config.yaml
num_hidden_layers: 13
hidden_size: 256
n_experts: 128
experts_per_token: 4
d_expert: 64
d_shared_expert: 128
hidden_act: "squared_relu"
moe_layers: [0, 1, 2, 3, 4, 5, 6, 7, 8, 9, 10, 11, 12]
router_score: "softmax"
normalize_top_k: true
routed_scale: 1.0
balance_loss: 0.0145
balance_bias: false
init_std_router: 0.0113
lr_router: 0.000645
num_attention_heads: 4
num_key_value_heads: 4
head_dim: 64
vocab_size: 32000
norm: "layernorm"
norm_place: "pre"
norm_eps: 1e-06
positions: "rope"
rope_theta: 1000000.0
rope_fraction: 1.0
qk_norm: false
attn_scale: 0.125
tie_word_embeddings: false
parallel_block: false
init: "normal"
init_std_qkv: 0.0504
init_std_o: 0.0
init_std_up: 0.0504
init_std_down: 0.0
optimizer: "muon_variant"
learning_rate: 0.00392
lr_mult_o: 1.67
beta1: 0.95
lr_head: 0.00657
max_grad_norm: 1.0
warmup_steps: 200
schedule: "wsd"
decay_fraction: 0.89
decay_shape: "linear"
final_lr_fraction: 0.0
batch_tokens: [32768, 65536, 98304]
max_seq_len: 256
doc_mask: true
z_loss: 1e-05
train_tokens: 376400000
max_steps: 6338
dataset: "wikipedia_en"
Below are experts of layer 7 (counted from 0) of a mixture-of-experts language model. Rows are named router (the router's row for the expert), up (a neuron's input weights, with its number) and show model dimensions 0-255. Each number is 128 + 32 x the weight over its row's rms, rounded and kept within 0 to 255. Numbers have three digits each.
Before each expert's rows: "gets" lists some tokens that make up at least twice as much of what it gets as of all text; "mostly gets" lists some tokens that are sent to it at least half of the time. This comes from a sample of Wikipedia text that the model never trained on. Tokens count by the router's weight.

# expert 108
gets: "s", "th", "a", "e", "ing", "st"
mostly gets: " television", " cultural", " Affairs", " Management", " Masters", " literary"
router:109066188122093109109133098155120125077119167121132127131092087155051072166160166160086084086119107120128113106145109164111107085117167078171155075113127170181143165121126129109132126171134097171119150130083129115089114164167162111113077148192123061147084067107148176141106120108129163120126169125146143096118098115106122138149164135089100139149182128138220119166110114165114156108129109097133193153113123061134121162233139071170139086170146094137136099125116151110139138127159168139149125167122070120146118162148082126125130109093167164080141132103132189118154136067096113167097128081126099124118083172208138128177117174093121181114134156085121166141088105067125175114109163144145121093176122167147070127111186136093100150099093089138142156181170161174129170081092147
up0:167143206118084118088127106078168104093043189142074149166062107136110083174126114146147093122131125151067099177128130092150129109148128090109090126128132163133127141087145104073165121171066107079149124131107080120093076131138151117087064104113122151124136130116186104142106144141111153185170129087041103177141156144097166119127127109105128107187162088164130126068077134149102087127130122188080075152157074105114139125174167107121165153069166137125101146151168143122155181140144133108143174097123113113189098115205175164100154116125104128150171156104118117147162133177155136101134157106115061178120126178110072166088138120100158160154109110143118149125119112132152133145109165148154108073132089145155129085159115120128143196113133156111139156136125136085182221107093051

# expert 83
gets: "s", " the", " his", " their", " its", "d"
mostly gets: " his", " their", " its", " His", "whose", " own"
router:143064141100127125138128114127085124088162157152159084130108108093101127169107075117108105130112161083130144111178152134113116136123096115163131131161173136199105078134143161154087108205133130080122135147118099140164112182120141117165120101140082131141137110093182091146111128096103150102133169153135152145190140107149125119096133182083081097164057169106130127095161198172156106148126188108100068183138086103153150159145155164092157137154115099101103125133075125100120134153123047103134140197137060093103193144083083166126132128136091176109152176121144136024122152056096167074106081186094105134151119161156175130139100176128132164099160200086145144114066097099159155116110099151131131107064110070184141111155119140117141126068140140145106190137095104150116131098161094
up0:096083138154141126086186099153147119113159070127124144157121126137116133146093159131142101175126083118139107100177106116141109186121143152150158179074140127173155144090121098174158167106091149100109187121113112192156099140175068183130114089156103121069124114124123104126104131108141136124112111190095177131133134077129172113125118154118140162122132138143177089096134150163158083071174135085117098108141133118088114108106113174095164125018072167090102144155106121148166132188114115087146127091131089135165071193099188159150133089141098155142154171095119136115136111089163110169121087105166171201162133177113118144152138146172141130117107109043116062071049141113192138139154094131075113130139106151150122132144156163179167156120053102137147155047081125134174088108168131

# expert 16
gets: " of", " in", " at", " for", " from", " to"
mostly gets: " among", " during", " of", " throughout", "During", " at"
router:110095126150104122087149148113091155096121113166187127109092135150103161126083151100114137100084162184105144119097161111195164112152108135099150094148128179107094096084134103141161119178166091045077103162156160096155153112158083097168093136165115105085097094075151142102099111142104137159094087157125158122154200104176087109108099181118154102096125170181117163143125125131134058179129105088184104135140102132132155151103153107135112119111132098078143158147162159154171161092157082140206077116151142077144098119158134081153094085159119133139167221160045119111113198115108127143138080135114161091067162154151108138069133124157132106155164180125086185075163099093152103098109080100093139188125130146079124141112131074087153106128175141145121096136079169147088102121111166
up0:166108130152124152126056116124095125139127118157115156164102112145097137127121150195131072087152083126155135126067194160113139109111156140135102130156114162090102150096167145120092079123144150144172178138135094105140170111097127100156114154111164159118151194079169140109178169151096108115077164124065098119079065112132126097154045077187096152087086096129116103092189092124094108197117143114162090184159120137104171173173124107107173108115093092201128113057107130090095154154095150137075162134097116142126154135048140124091116121143168138126155124114157068126135133154131120150118105071179083140121098101135183091110191227146166133126106178144104096141185089189133117116150163120136078152141118151128134174165131143134121146135176070167185127099119071153098141134112114

# expert 117
gets: "s", "c", "t", "d", "l", "r"
mostly gets: "|---|---|", "|---|---|---|", "ambigu", "sp", "|---|", "Cl"
router:107120141077113124136169092172140134121148131192133077125114151149099091110148070073127126130157139077190126084124145166146140087180147163141163097142184097093134156110070183104124141179102096087062091160135104166143087146117116150131077147124047128096082158127116162175129132083140161143192162089154123062160154115173146152163168164104148157184129112106100168145144090139125096130080156181136116160104126183036095061118088119120145161118153140138080175096102131105122128083103135112117127188141082150101187133174092115132162119117180115101147145137138182095050150110116118187050121115127161107211095112127123131100115147064147159070141120143115092113146150137104107121096074155136105082154143102152128139157171151136185150124173106152119174123109134115091096087158142
up0:134139089094123128134122156114111135137123148123134121061154112091118094106119162115114105136100180119173140076106149129189114178093171117131148154120164138091145160069119212106117178130174079141116092120132154101173140133129160124102133093124120133199118095233089114076167132136140111087132098156095116114167150167166169197074137190123103111085147152098103120126118143108147155165139109082167136155096136129097158073174089095160127146082169156079154114122128116027147121100097074172121125164146118121079212162174139123125112092140166134070175222050116138123154086129101162201092108083134104141144085159058091159165139118130153147133168104129131100111122127151140120133094128168117132104060132078103104158116169177132128146155132170084116134121089192117119139109139136